config.toml
n_layer = 8
activation = "geglu"
normalize_top_k = true
shared_expert_gate = true
lr_router = 0.000748
norm_eps = 1e-05
rope_base = 10000.0
beta2 = 0.99
decay_fraction = 0.834
steps = 3989
dataset = "wikipedia_en"
Below are experts of layer 4 (counted from 0) of a mixture-of-experts language model. Rows are named router (the router's row for the expert) and show model dimensions 0-191. Each number is 128 + 24 x the weight over its row's rms, rounded and kept within 0 to 255. Numbers have three digits each.
After each expert's rows: "gets" lists some tokens that make up at least twice as much of what it gets as of all text. This comes from a sample of Wikipedia text that the model never trained on. Tokens count by the router's weight.

# expert 59
router:130086177117138103136098116152117126129100152149086162112182121137123118144102110095113117122136142100096137111128107110140111141134132124120108153154142108189107127114176134106149141142143121079093107177166098148107105072132115135110100129145109152118143139124171094159122143138163144116109120131140166147128105058116147124121132144162167137152082106115132099133114117132178188112138116104096141151123107077145093109098137187163139131134146158126130174100117130111106143093136146153091141122122096104123148128099108077102131132129136128130111106121148139124151130148175131133
gets: ";", "-", " that", ",", "–", ":"

# expert 73
router:120102152095124107120129101139129150117120123139101160149141161169137129115060095132120118172164131130114128124177129148103134135116076113117117114139144086160111144150167137163103077093124123093148120178149100133141133116151145120173078134138131164149148112123145144089107125127171146151108150150127147164092100146116124121182111177133129129133129121117112097156145134142121152155109122149161137114062122090101114109110122151108128124099144119147129114126176113135141169098105132121069157119118078107122148135131108106162122109153124129129075105101107148108120110130163081138
gets: " ", " (", "0", "o", "ec", "%"

# expert 91
router:125120133090155135091094142129117109143162163083118125135123103128111111124103155134132115125120162087128158133138118127129139126177122125136114159130156090150101142173152119081160085113142103108104129162136103120146127139176154130164143110119121129134116103158161108125136135114098173127102154170099141147121144082136145112110117132113153114153120136120135094135114161132123158131140082170130152116132094121165136165077124158168165173114134121097118156133171070145168153114132132114121162124133102098090148099152130126128113142126126120079128052140151134120122115170170080120
gets: ",", " K", "m", " J", " I", " M"

# expert 21
router:097138135136129108153150122135149145116126156111120155132117121134066125156120115138133140143162130126099141138134151108141101125125105136152088098157124110166111128138133124085136106154153147074139161125163111147152109115115158111165092119116110167136108133119116117137112127122134137116127121133081089113099138121135152137142111177157116155178109128066111063191133098113138121110135151148126162143142084087111121130130090186168100129123132128148121145078165090112097088113102157090126124147125106108126162153095116083162114138138151154148147125133157157122115130075164103146
gets: "im", "i", "om", "g", "\"", "l"

# expert 6
router:097121130099115154112136101120119136130115140139084176150130147092130129103115123130155131123115147086122138162148148140142154123124090098123111145185141118180131151135150124130065139152114118073069093176131127146120122128172149107151095153094142136097158089161156157137095102110148123133111141163135135113107133096134144129111110128129139159163103141082145100169167142127148190145111111149109144147107145104139141151095126163152140176135100126125106141127139125130077127080140113104105141120101146141164135145115090119092121158136156087126087130116109155135124116142167108159
gets: "E", "-", " L", " O", "==", "O"

# expert 62
router:103127147134120106135114127172142152143140144086133146146111115155131131159068098173082084105171123104119157136165149126103107109130114102129102124129096122126127129105144107095088094085096170106094129109164116157127104136155140093182115129122104125128107103116156093093089172113150137106120151134112170116114120102118154092151126098136169179145145137118121130155126137151087147147148150158081093154116084092123177138098132144160139135117143119172136139127157134100176140097108101116091143117137110133152155116107135108120117146149127131124135112096111157121112112087150101108
gets: "\n", "-", " t", " T", " l", " pro"

# expert 34
router:147103140110150118098132097134118086105188142072109169109150113124116113151086140157155112090159158103073165163146122126159151100135110127176112115151112115153108138132133120144135080085121123133097156148136126147110125121145107090128101133076109159103129099126134135141124183085154141109126140125101131110140114077130112139121103126158122157146142130101129143166095140154116135142135084154132113161110109129160136135100083150150128118118104097125093138106151132093134106102115108110067156144163086106146133157113125139106109138152130148116121091083114126167135103116175107118
gets: "a", "ia", "ie", "an", "el", "e"

# expert 41
router:091143120148148131132107077104143156163151133124084108130163119164136126127108171114103098110131138115076132122146126118069117130122141174129138121157140147123104137140171089098124106144126120049089153175146132087148093148159125124134080128122104163123134104128142124148136154120152144126127137115128151096135135111116134172122105136135145109160121150111130131160130111122134161175161121144129137179149114124122110152084100204119133149122132125106136133117193112098115103138135157126123158100105087127143151123118153100089143120149181127107153087113156142154135138136155105148
gets: ",", ".", ";", ")", "),", ":"

# expert 55
router:133100119105099139143135104120120102144140105091125176096168107143098141129141116157126093124138166101124091131200139144113137125141102127158132120134131089139125135137135120144160130125101117060133104133137111111109105101169078125149103126128076159102163072161143106171138144093122133096112134098135128106143093143119130174120111135139177133158165156073093134162190121174115131144125112147083133141122110111114142116099109185128129134115087086129130105131172113170123154118119143113113155138126126133111112151098100113135126123148131105097132107127104139144134112140156084117
gets: "ing", " \"", " W", " (", "s", "e"

# expert 24
router:116107132086147149115118107115110119109138157093095176127111091097062099152075184125159138079159124073082133128155143119117122116139103131177133127114119128167139136159143130146121108136139145085138153156117140136137126124144097102150113132068097142103128169101150137135095143132134166137139164097108146116150095073119117123106111138111117136133127139139134129164111143164142143146146108133109108150122128100119143151098139128144123137129134101104099113097200159125112121110112113133100167099147092091114133138079135109106132090124116113081109094094109135148128154117162094124
gets: "1", "0", "on", "5", "2", " R"

# expert 83
router:159103145062157127098079088099075186153127127097103145151170126107094131134105134161125136134114130131126117170192162115131097128104107148129108140143143134131130123142109164164116135152130100084136122126152136133127181114167126112141124110072113147118093151127182119111138111136158147141136120120078131144127103113129167114137123117161134134180106121116101094177105154154120135129139102133101126126151111079119087165088106133143100145122103136141098132120135137098138130131109121123104150141127114121141161118056110093133119112145148136112112082108156150142148133129167110142
gets: " ", "ed", " —", "\"", " was", " film"

# expert 70
router:153123131130151103131110100112127150143136122130118185120132135125117143088147120133109140112152119126086139170152162166104114144127058147181092141122118100189080175143180121098126107123119113112055105157130155118134145118128110100148099111097096160101130129144142111138120146105158128152106110107129162111147113086135130101151115148159121152160098137108115108121150145173120146121112091178094109125142113090105128167117117149141126124134125150152132157115147150142159119148135140106110149106103106103123148138106147116151133147160136104120092136088080167134132130183161091147
gets: " and", " the", " (", " as", " The", ","

# expert 42
router:109117161141173155086101101100098092121140148103077180114125155124094144149116108139110097118136151137127122177140107126110155098124146106148093114146111089185143155145133143149154127099108100087114128151147134123149127099179113121149125142108083143105120100141111124150131153108108116135143148127081173147122148108103165148135090123150138148146146130132121129143142143120135152142116087121083136143081126105166140163074165165152114133133130088141101117114151143083084142117113123115094164132114116095135120166084123098119104124157110129133107112090123169148146083153147108116
gets: "b", " K", " C", " N", " I", "k"

# expert 45
router:102134124082130096119107086106100133111149106110110150100129120105103114145054119123098148113147134111116149106148132157138113118149105120159109152104133150206126133136151107084109091073106147117128141147118132153170135127172112100149116091113140149130134077125099093152121129125095167124177148128108156137124132100095176113108104136127145178130130128069108122166102124113142161115110120117133110139100112088089147090089100174119164114140125108134156147140147115136115130133132142114135145151105105139102147173096137118132123128168139152123129078135180135112122130115163105136
gets: "i", "at", " l", "n", " s", " p"

# expert 22
router:092122139102111125116140097131100135128126135098150153115128109130129112146072105153107118118111147115151157125141130120111137121112106144144099106149120109148140136109101125117155134106162145040131133150162096158136120108107118137172091121087099137125151128146141096108097146131135187110144138170140166102110129121122141144126146134144160181124113108091089097182108098186138123122153076153109078130115107101149152137086137147184141156125106094125136097115165158121149145080128106135118124155169131074118142107087138084146126090138124147142140110127121144108125129100148119129
gets: "\n", "0", "2", "9", "==", "4"

# expert 72
router:076114170120164119129090105147105140105112156113112119114113147128103093108060147131144116104171124136102173126144102161111104099116091097192140104151106112163130113166161108150141114108135132084106145163135123132151146132109090088152119109092071128091169133119122085154149140104105128097153142139130131086118106105112141111130095122154106124147112100108129122130115133170137151141115139143106119161134108087110136120104148152127136144091092125132110173101150111124125144093112117147112129124157063105155152114135140115152096164102131130118112093124121120130138105154167153173
gets: "0", "7", "3", "5", "6", "8"

# expert 7
router:112108158057110105098118139123126141110139109135131158120119105141108075107109098115136108123136145135083148145157150115134173133178112097158119104126156135182141147138140092110140102141166127068111119119138078125155112114101096100136119095089096118112114117158154139119097124123146107065143108135103144109126106106115153091124111098133118139140103120139112103154153140126138170128104074156120093108088113086126172122159144140170147154095091116103087165147148135087139130109144128130077148163127105113109134104106086112128134128142148124169103119115117152120123131137161136119
gets: "1", "an", "t", "9", "r", " T"

# expert 36
router:078122133138132116112114069138170160140109125108134171132145121117090119153131105141092134105135118090091122132160120135161135108154092087139097128141126139173148171122119111145152127099125099060124096138127137118133087104158100104151089142133095151126126102106127125181123151130121139126092097150134153094101116134105190123161093137122123173113124134122123120173158126154155128122116126168118103134122095096138136148091162144143167149098090087110122142117139129095088154140150138108120157143103123109149147117144150074157089131118125150174133096101144146161137145137154124095
gets: "b", " p", "k", "ers", " b", "s"

# expert 88
router:122058147121160118150139115157126131122129100121110174154122109145119122103083144138148106128133137115119139107141151099097129142143107135155122130118128159149083126155147070155115117105116125082112110121153125126145147107134165079108095116092102142096166131141135105159104141074141156148156152110140140107095147071146110140122089153162105154159124135096150096186151143102135160128152138147108124172149097127127150145101164167141137125141110125137151161103149136124151136071141098116089136111106070129097159123108116108130140084147119121114106126105098111140136099092160100108
gets: " ", "p", "2", "im", "ic", "h"

# expert 64
router:124096162121155115130172069105154144136139121101161164165154087140097103146097136153128124141145141103121148134151120146145175124117122104110098107111140137189120136137143100114115111133113118081134133160173134117144131086139122123118097102118112135090140126114155073150133156098151147148116150110117136122131103089133136134110133154149138130165079145115107091218121127144145171149150105132143103136095146071134125117112126144129155117137095167117139148117140136158107131114184140140064129142133110135162156103126146127125119132106168137098099102149106129143148132074154101134
gets: " |", " the", ";", "v", "iv", "ment"

# expert 39
router:117093126130180131131149074145130125101181147118079168098089113105106090128138136149126139146146135124133122171154129171110161091115099113137128093159137096158150114143168104108112085127114119102112148120175137137136142105139098116102112080107112117122147125160132093126134122127133113125159111126093136097125164075143137163125129116120147158178107102086115102139130122155122168125135049123145085098073119110134111120069111143147168129160094113107130095106143152109115128112126154093131158157142122118127113127157104130160132124146114133111116106108135123085136130100151154127
gets: " the", " in", " of", " to", " for", " at"

# expert 13
router:118126115071183083123088102127100132095121121124096143110126143111096140147096132159156116096122124137103164163138113122120131121102118129149126120144135103125100122162143125141117074114120128117075134138130135163153082102135145074167103115104089126112118104122146100099121181096129125142094149128092176130161132117129135125139093126157139158148080140133118098181088145130140162144124112107155118129111112116128100176081130137147153123136127094109136143132181099085144148135131100112079185100132093111114137131112139129127083134125138147111111089107133131154137121125182109151
gets: ",", "z", " (", "o", "n", "g"

# expert 76
router:115134130135150141131119094149116119099134124096071141163176150140164118126111129146129105119116136082109125129136132142087116119146114088145070105125147102172117152165143133170135104090119129079097150176139126146136103118140106096152092120074143148156100053142156137136101168138129122131151131165110106109118141086125165129098141125120135142182107161126143139199106136123124119134146110114124160133098147109122102121102120157146111141073093133150096117093161135124125126122123115127085149132086140080131096121123129105128112155133134114108119089124131155084100137089134127118
gets: " M", "-", " P", "\n", " F", "|"

# expert 48
router:120106142073167127115083135132124158116149085092113146164104095132093126157086117144146139116132118113133120114191177132100141130147128167159125123123107115143127160139169114127090126132129090093128130150167131145151111102161143091154107066116112132078121080128171147092132144091145134095117135108116170098121131111133183129150109087134155120173124130104133118130141153150141123139114154164101113119126083092133129099109121167159119103140129151098132148127121183130136139101140150158094131142135083111135143101123126103135132106116122138132114071136134131106134130108181100152
gets: " s", " t", " d", " ", " h", " f"

# expert 37
router:107135138106157118134140094108164172145131121093137139111135113160107116134120117178135101103144151099122155161154131134150140149137112171174112148137122138134139127155181149104142126132121122114121166118143111134111128125150144086123106096077117150150124126163134136165097112123145167134108162077133175120122108117129146147166118148156120133154111172125133134188133138172100153130173083111114110157078146085116128136105133183152164161132120098139118143114141135101099136101129141160099150117131129088163141173102129114131076150149151129142124082122077148121142113109176100120
gets: "a", "ia", "o", "i", "y", "an"

# expert 54
router:146065167112148123125129104103154148122143154118113115114145117141108079141121151118114096121147158139109141120166143161079103127117152129134112101136122140102136122150135115133120093143102128057127099134157158115123103076175110109093106134138071128129138102103142090122122128089100156133107155121147155087121130121133148122181107146170127102179140116149139128152103123124101118148103096140131136186093139119094153142062150133160156129112136112151124171089159114126087112119092101143098114136116100122114146136129112082155117164127131139127120092135149112087128110131176115114
gets: ".", "er", "s", "ers", "es", "%"

# expert 19
router:093094106105156098114121086130119155103164103092149151136096123107110124129101124143131124103126128066095155157178118079108148094107102103169108137167107113146156156139136116141104086139137120065127146133150115159105118136143127092094107130120062130118120096146118071150145128120142149176137136168130161081131152133128174153127128120140102170176129125115126126157132156139130134102152087139116095127120133136127123125052108139147146134146082103102113115147171089120133130116117116094126163158152098123126168129132111112109153127109135137111140112116111154113128129106123119143
gets: "\n", " in", ",", ".", " of", "=="

# expert 86
router:147094138088133126119135121160084121083121138106059191130110113094088099137099110152143106122136111128109120139197146111106143113119055158127108109128162108157134132153122133133122099118127144085085131139101111120134155069151133119139118137121096125124124081159152106143123157081134152087105118140120130140127140103146135131127096141128131140133139128125132155161151167144103151157132083151127166128121119107116160117125116135173157165102090117141108121114136154097109115075127125130085115146166076139103163146086130116114148130158137108150125074121122134136119137146157146146
gets: " |", "ed", " (", " by", "id", "ther"

# expert 77
router:109109150102141119128148076127112085112142140102144171109139163144085114150099125161169117099154145128116124155190150136119103127129091151136094118104114093139143146129123093140120072101127151096092137128160098134119093110158099113093076102133136134163116093148124116136141104104113154082144159111124168128118122120130161115093108135107138150152116122133094114174098120132154157163163085152105118138126122135108167143085136153155150151090144110153142144109153132130121174119131127089076147108118093128139129110114118121133130141155119088151131093109157176114154117144172107100
gets: "s", "in", "en", "ers", "es", "ter"

# expert 30
router:152146135128164131119089115127133134161180136130138149114156120107148152133119128156121087104127139117070132135140170138097156135093078116143105140158118147152116151162183111147109087114116138092089115165161134098139132128133135076156083105076115128131133098127134113120122121119130119089108149147132141101061163097139145152144125126135100136135115138091142114143146122142149133107160071113104085124082144111125156140109119172154180126113096095114116144103122123133121101116137149113095130096153111092106134102156087133113116175145149094143079113101121143107094124130160128109
gets: "|", " R", " re", " E", " H", " S"

# expert 74
router:102108174124132104119113123119142106145161110097071154116111096147100139133103131134142085137138127121098107132167107106115146143163109128112098105105137143151099120162151151087138104166103139082093103147144120099122110114168115097143113105144108133112156085152126124189139115143148139123188146127125142085104123097110143112153126102126129165154112163105113124184161120157119148109102105119091122123111091148113131152117135145127133151096127124137151119086201137133144143131132116099110151127175124139100126134083088114126146108156115115109124085071127145130092115078160104118
gets: "1", " ", "et", "ad", "-", "od"

# expert 47
router:079119167108121131147122080130159146116132138138090166117136153145103135126097133143161100120128113115137125115157174098143126107140085149115111141125171127177087172125136122110113109144118135090126124166172112168135132117167089070174101105119102128077134120093098152157114136125114109100110115168161140131158122084136186129174105106142166161124119143127158113152157122146107129131115135141136130128086133114095139128126138153123145135075120127121097130130154118076139117113119119094098108162099083115125127113105129129099134136176161163154137106113109124113133120132191119112
gets: "1", " ", " a", "2", "and", " st"

# expert 17
router:151107132090172105113099081107115129133183124123164149110174136141125116142065129157148135122143133115132112140196149161105163104157132160141102122127147140120133111143146107117121101132147131071088128154152141156165135103140140111124090137108107108133120069122162091177138146127119148142095162138103168093114124084128128154129146150118120135161098103109150125170118145123132137115128120161111125100133118088099083147100097130170151116121084144142110158104168116125135139081116149081118137174100127136130135117120135111092121168139141131124159091148131127098130132106149102098
gets: "ed", "ing", ",", "s", "ial", "–"

# expert 4
router:104096093134163138122158093131146142118143140153123149132123106105126144122137145143140129151172133095088172168128125169079115138137093134132102169084151130144177161163134129103148084142132108091129106180150167129171129101146095109130118104110107157095119130156171129143118137115121125117107116132134171103117142066108132117101124119124146125149086117129154119160113125092095136163149085112106122119105080102097143121102127123131097132130126139148145135131130141104106144087125155160083115121178086123095140122133124116106089082147133123111085081117107161116144105114158136094
gets: " to", " in", ":", "|", " as", " for"

# expert 84
router:128093128112177137091158100104151179137149153106139141121131129136113129160101135133151139099149139089123156137139129138136093140119127097159112159136143113143103126158159099096105100089156151094096130131134095158147096144139092114128109117109112098136147139154159121131114139144167149110093180104115118115106119072126136097115095137148137145182092152136130131182113118119127128151108085129104137144105124056091103145082102124161155151148085091134127120110159115136151154129117157128129174153133129120138128131120137093153099164163165109117095114081132118122138143132158072125
gets: "y", "a", "age", "e", "ce", " A"

# expert 67
router:105084129114104145156135085131159120105122151142091120074099133135118153158127141110145150138141099094131140164160117112088087121122086128116109145167118088139160123169147125121096120119149129098110097160110125122150111162135143075111075105116079118125123108149133103132163141130113096100171133114100142122112127054149138124104111112158137127114101182124117111168068130142125172129144112162136135130130130095113151107094131144145153158101133120155158141110169104151099104115117137120126164143124108106084107120137138085145106129128138147147127098084144174146147106110158106139
gets: " to", " of", "2", ",", " that", " on"

# expert 52
router:112134155134114126112149075152125134142177128130104174100116095098129103182126117170115149092130156071138158126149148164170125141115122144146099096139118097194125130121147105145120141144124127077128122194156115133156114126156142110163083099098109141118129134140105120182128122107135131132155096145093136109117141094118151111086073146142140124127121116114105160135125150122134121141123088163092125134104113108137122111116100175157114099092163097150099159109142103130111107121111117166140155091128114095151165137086126118127123106125124116090096080104135122140119117143141085134
gets: " a", "|", "4", " he", "3", "at"

# expert 14
router:124157151171142100103086077118140139118160130152147147124153149156091132131094117167176109160159144132123178143151151162148150128148126096170107141142111139183102132136184093096119116128122140075118141164137134111137100072181102107104110131142100113130095091141125131127160131102138125122105145127140164108103080099141120136120122101150114122132111141091119099150112118105135125094101105145110134123106112123124148150133110165137137114115122107144093138154171165113145102099099104083098123165125083103186113137116166101114103143158137144123096119111109139125103120123166114124
gets: "s", "it", "id", "u", "ar", "ol"

# expert 51
router:118076164130151092128108081099149115152132113108132114153112127113108086155095118148131114134193113087089122166162109143134139173101078106107124140107142132157110092144150127137135059106124150079098094180148144145186121101183103080122088100094123130136118120134147141146125133120124122150119138142137127133125130112114129122127136103151136134146081114104131091141129122098117153132130106158110092141116075103129157138110123151155128128109108114131129174116178106096101109135136123103127159117143097110129163131152102108115135119147139116106148073137105137097141126106132078110
gets: " ", "1", "9", "2", "ap", "os"

# expert 80
router:130106116113116103144119083131099118136171134142132174109138144152097135154105155160125126116135121099109182127149116141127130145110109127139092122164130117129111140119117099122097108125142121104110149157148158173143091117148134087111112091114131131152120095118101095125149110141139130145130125122108153118109076082164124153123091088170124146140123159098142114191117132133123161133149096130154123124094157108113166154138123172156132136120097110169096123153200124126174103099121110143089139166114128117122121128089103121107110103152136163144108098136157127154105083103180062105
gets: "i", "er", "ar", "o", "t", "a"

# expert 0
router:071099147081154106101140088113122138130101130140109168100161153126100110155104102145169119138138125146087139132155151133148114100117082113183149108140122133136117132166141099136099099089120133105099118127139147149142118156126108072150112131111111133128163117137168118139097111074123132114127083143094141116125100097111121144136112145131138139129116158088095090135121140120127172136136118160108154128103098106121133155079104134153160152107107129139128114143218092121108129073150145112086150112133083141158141093131129144112109103168149115120116117109130151129126139126178094136
gets: "er", " ", "1", "un", "ch", "6"

# expert 44
router:101101106122154171109130064137146133152172128115084124141143129148117102139088139147116096115164139089121138117167140104112145100090149148157125118123144119142153126130141136113126119127125133071117141116150124109114072129114111110116127147057110133130120136140143117164135101085121155155123143096133161110123104076101123132104109130105114106121118158130103096184086117146127141133163077142156107153119105083141164138124081162149138157101133095152104152119154093087105122099135151115097138141123086076141115152100139129084128158105155100125148085155099140134130101128147115122
gets: ".", "\n", ")", "on", "an", ","

# expert 16
router:121108128102123126125142099154131137105151142092094120109151131165109115116095130191135109120121176113111119123148128176117127148092119126131115087151130117140123156129141153083120074108131133063124104156132149120152106067101153118143107083110133160142170114148178054141139130090121132124149115120149176129086121086128168125107134088116148162125094138105122100159086174149111162134128124104106110104147138099087155118110134134139135148128141146191143145118140131142130118091134096131089151129123134127151152120080129112133108128126150122120134114140148132122122109083167088127
gets: "\n", "-", " D", "er", "or", "–"

# expert 65
router:082125129082143089125128085118128147130159114132079165143120107118097139120099138137117116134158152114101148111147108148135139130137090111125109112146118133146111112149172123145137074086139127073088121143115102167114115119160120105137101145097109141133123149150112148155130129146145170142109158128099154109124120080124146097163139155180118132152080155120099122183129106150112132109172121128158104140095131095105079148105105135153143130162083093152086161114142140107167115126141089097096153138130085108134133143082128105121108138127151127122125086123131150105132096084169101132
gets: " ", "a", "i", "ia", "us", "3"

# expert 68
router:104114155109163119125099100135109143145167097140099155147146134126125142124105159176148156113159137108135118139154092106143156131123119130121129121126152153121129085136134097127164096070136135085087146176124130149110134103166152118132092163120103150155129131133182096141166120117109131145119138165105157139116116080129160115149113168148130143146108143125131123187154118159123141159145091156091134120117080094128127135089096111164134131078073162130094143135116120124155114113139144120129132124143082157086138119080134081117122141145155099153143068130106141146163121139156145122
gets: "ed", "ing", " ", " |", "ated", " l"

# expert 20
router:148100149101129119105094129096146155150124122111086172138112108104135120127106145126113107096156153098111162181179127150103138121171092126160130089129133104153118142186156096142131141143121126079126115168165092119173137123156136093132112104138108112099148116172123143146094140089109175111112136135122125113117118130112129126126096125129104120174123113113153154150169128155128136147142095143100101144095096112098131120083139150161120120171094111125128152128118124101152139104084129156082127109096105135115114175086119099113110136155161107080113077109117108110107130102155101119
gets: "A", " E", "0", " H", "E", "I"

# expert 94
router:129099150094144135116103090118127162116143149142123156113139162106103137097092185131170123127146127120104149145168148164123106097139096119133103124117152131134116119143129122137135079111138135068134109159095125120146138103145107122127111129125086155126160138078113105153122161115140169137124156141124103069124096118128123145171094159127135109150127110117109135167104110138117175149128110132145149129122092090114085152111128145178124099075101128122135138111126088116110124059119170113106151079156105086132144140130174095104142153130131124131133137080147127089111146088167106135
gets: "1", "2", "7", "0", "ed", "8"

# expert 93
router:120140159152184109098094129112122164112131142077113154133129157146074109155126134150109103134137148117112126124141124139131095149100109096132135118106145102184138120133163123113100088094112122099099100122127145125133118098102104128152112130081111103154118066153160114173122135145138128136090123090137167144087132080150127124167103097147139144150127140115133133134140125131101171149150120122117105137114148105150112124077151136148150144114097091143147103134160132133172118128147127079085167145138126115111129119101097095121117160160162115116100066076127141132097134106169084117
gets: " f", "or", " F", "e", " M", "ur"

# expert 38
router:089102124134115108113164098131114148107142103111124149103110159088101119153070131150124122114146153091086103133182119132098175127157123145149109122120163104146133096160158131142132070134120087087123095161137127123127094106179111104141099112123094095127125086139113089139124143152126171155131170117132145116090151101124114109140119138175127173147118094144132133138089147141124143145128076136159066131130127094145102134112146157177124162091082092160112105094133104119101123103148136104099138111123122134116128140112090114148130118120127121105109100105077153131127122125125102122
gets: "0", "9", "1", "2", "8", "7"

# expert 2
router:094108131108127123122142063074159146133142145145084164139146165145115110161139111161132129126158144121115129161170132131158119141139130167169107115139150100156144100140141113133110115119142142083115149174163106112134127099155099107071095132080096118108136135139131101116087167121146150148126126105108117136116103110142182119148146147148098128118137178123108130186091095131098109149154132170100125171127110124132118105110123155148144115142097134132132107090151130162122153124099151137111151142115102110167152158108143105112105129132145167090137113100149138092115126096197102136
gets: "s", "'", "ic", "ment", "ian", "ing"

# expert 43
router:112086166099124147103129089094123136127132161123124155147127110150110094102107146148123146094148138118121137166120120141135100106162090140136085109112130094139144161171161146101141115161104168063139143167156143156102157121146123092136054142098121101112131066134154105121141137124127109132116125130111132093104145125149157137159084096172124127154109100101116154157178113121088141162136125128124103177126146096107121116114166159135174132079141120142122128120162140146113137141130137154117162137127125145132160134138095093139144132139142123104117113112121153114096144161172093089
gets: " the", " The", "|", "The", " his", "-"

# expert 90
router:119071199140205113125131099135148110097139166072138145158146103102107117142086133145127110124147108101094095123152136137137142107136108093141135121150147144142139172139156132093128097160119123071080142149143156121135101112128128131124071109089105117126134119166111129146145161119120108144155121120121151106133137067126106113135073145128122120137123117131111140174151086133139146145125113123135090143120128126138164118094155151149120142119122105133136132134118160138111099136138142087099153088156100130115114104103092081100090119134180111128113088094099128150132147110157096120
gets: " the", "ir", " The", "as", "r", " f"

# expert 46
router:094128147132126104157160094140125134145163130113102156107142090137124093135108128165118144117138116140095137128158158158122135097125086131128117118142148134179134159143141109149127114088097086074099110162167164140147094108174139097167057086130112129107144116154131072144114130082135164123106121144126098130088134100152159127123089118138126141163103132089142100126159120137151132162117124141112124102125118116119126150105103152121111129068099147137132140123125156152139142116146119140084104120120073102160144122121143114115096096128156144094103138097119128076121136115168073155
gets: "0", "3", "5", "2", "r", "1"

# expert 35
router:162123180111115142089103122122102118144142143147135153156121132113103122109093137149150128108119138098124119136148139140092122092117126127154113091132110099188108187125168119142118129117114100082138165171166124124121099083169119107136117083114120137124125086144195094144125118132115181121101130108153106145106105090128173151132116121121128102178143099108122143141144155126125123168085081112123107141116111059133136129123141140156084122125110121142119128106136146134102105110133128134064173088096116096111185116134119104145120132133151155108111109130144125129121102135168153135
gets: "-", "|", "2", "c", " F", " S"

# expert 11
router:122106172083105117099122122143109127137148129148113169106128108124104139124080120105115129121158169083110119119171113137136173134103094139149117109143168098129126153163146154112112107097126112098125149136117101164128115113124133108104100114108094138142152097127142100161120113121117130103116106151121109103109097120104138140162089158142170130183099105075105104155137141131111121168151066157129107143128073111097135118104128151178137148139086120093144095131165105159117108075100156144072147121139126106128118159124155100130136108160128125078084114139118147139122123128170116121
gets: "a", "h", "\"", "'", "9", "w"

# expert 26
router:127127141113132129114166112106116143156160132074103186137105116152102129148131133148157117093120144149135110092164151163117113088097117115135128136138112107149132158147148108125139111111085133063108087171135125137111135116152142110154087145127123129113130073103150073151073148125130161109148116123119114111117102120120151163142118148125152139156112132118102136162188148122112154124150108105077142128131137120092122149082093130120150171096116139139125123095147121139140163127112135084089177142129117107105100139100125074134116143141149093113126101086107161160148114128180100105
gets: "-", "–", "re", "ou", " O", "/"

# expert 63
router:113119160112174139125088090107155112133134121085108114124106121128118135110091119147137127085129115093126100145149125138130146123124087109175122125135128139150105148116149119123154108122091111114075142184140114129134119138128109073183098121080088169094122091111133122092139171118133101102117148138140134109106123083156143102121118116161125158180150154111122115173147114136103128159125112126114146134119076083132153116108125154118106152102118110124139159158165132148094122120124135099097166103112102091149111119082114122122108108156161155073109087105115129108096127107156086151
gets: " S", " C", " L", " c", " R", " M"

# expert 92
router:102111158106121112100118128112141158144140129128131159133136132144118128098062123125135128119134120116137184127129102125139153126135154095150094135165149093178101119155155124094142095114158114078109109133168113162094115105133150097187099152158114095101157132147165109140136126140155151146131146140159174085122142126135165118138112120139147136169101137148138087155137168138147173126098102150165120173089141096112124125095144103181150161127098090091140133131142134071109133083136139130097159129113112077117147130131115105108112129146130144116115102156122167115128139132168110102
gets: "\n", "2", "em", "c", "al", "ur"

# expert 27
router:096104126102146094138091107106137139139152143132124169109132125165071127135085117157109102132103102136114087155133132147105123110157119114154076138146124119128142112170148135111128108122145122086079094150173154162147114135133067092155080168109092113117119104148105078146149170137148147102155126135129138102086125067108137141157136104126125109120123154063118128142173136137114152127128127126123095127120129135131136118144151144125094145072121097124136109124167110141136105142096156076104178117134113118110165114110137116133090112152128106154116111121110135092129129153170149104
gets: "is", "ac", "al", "y", " l", "8"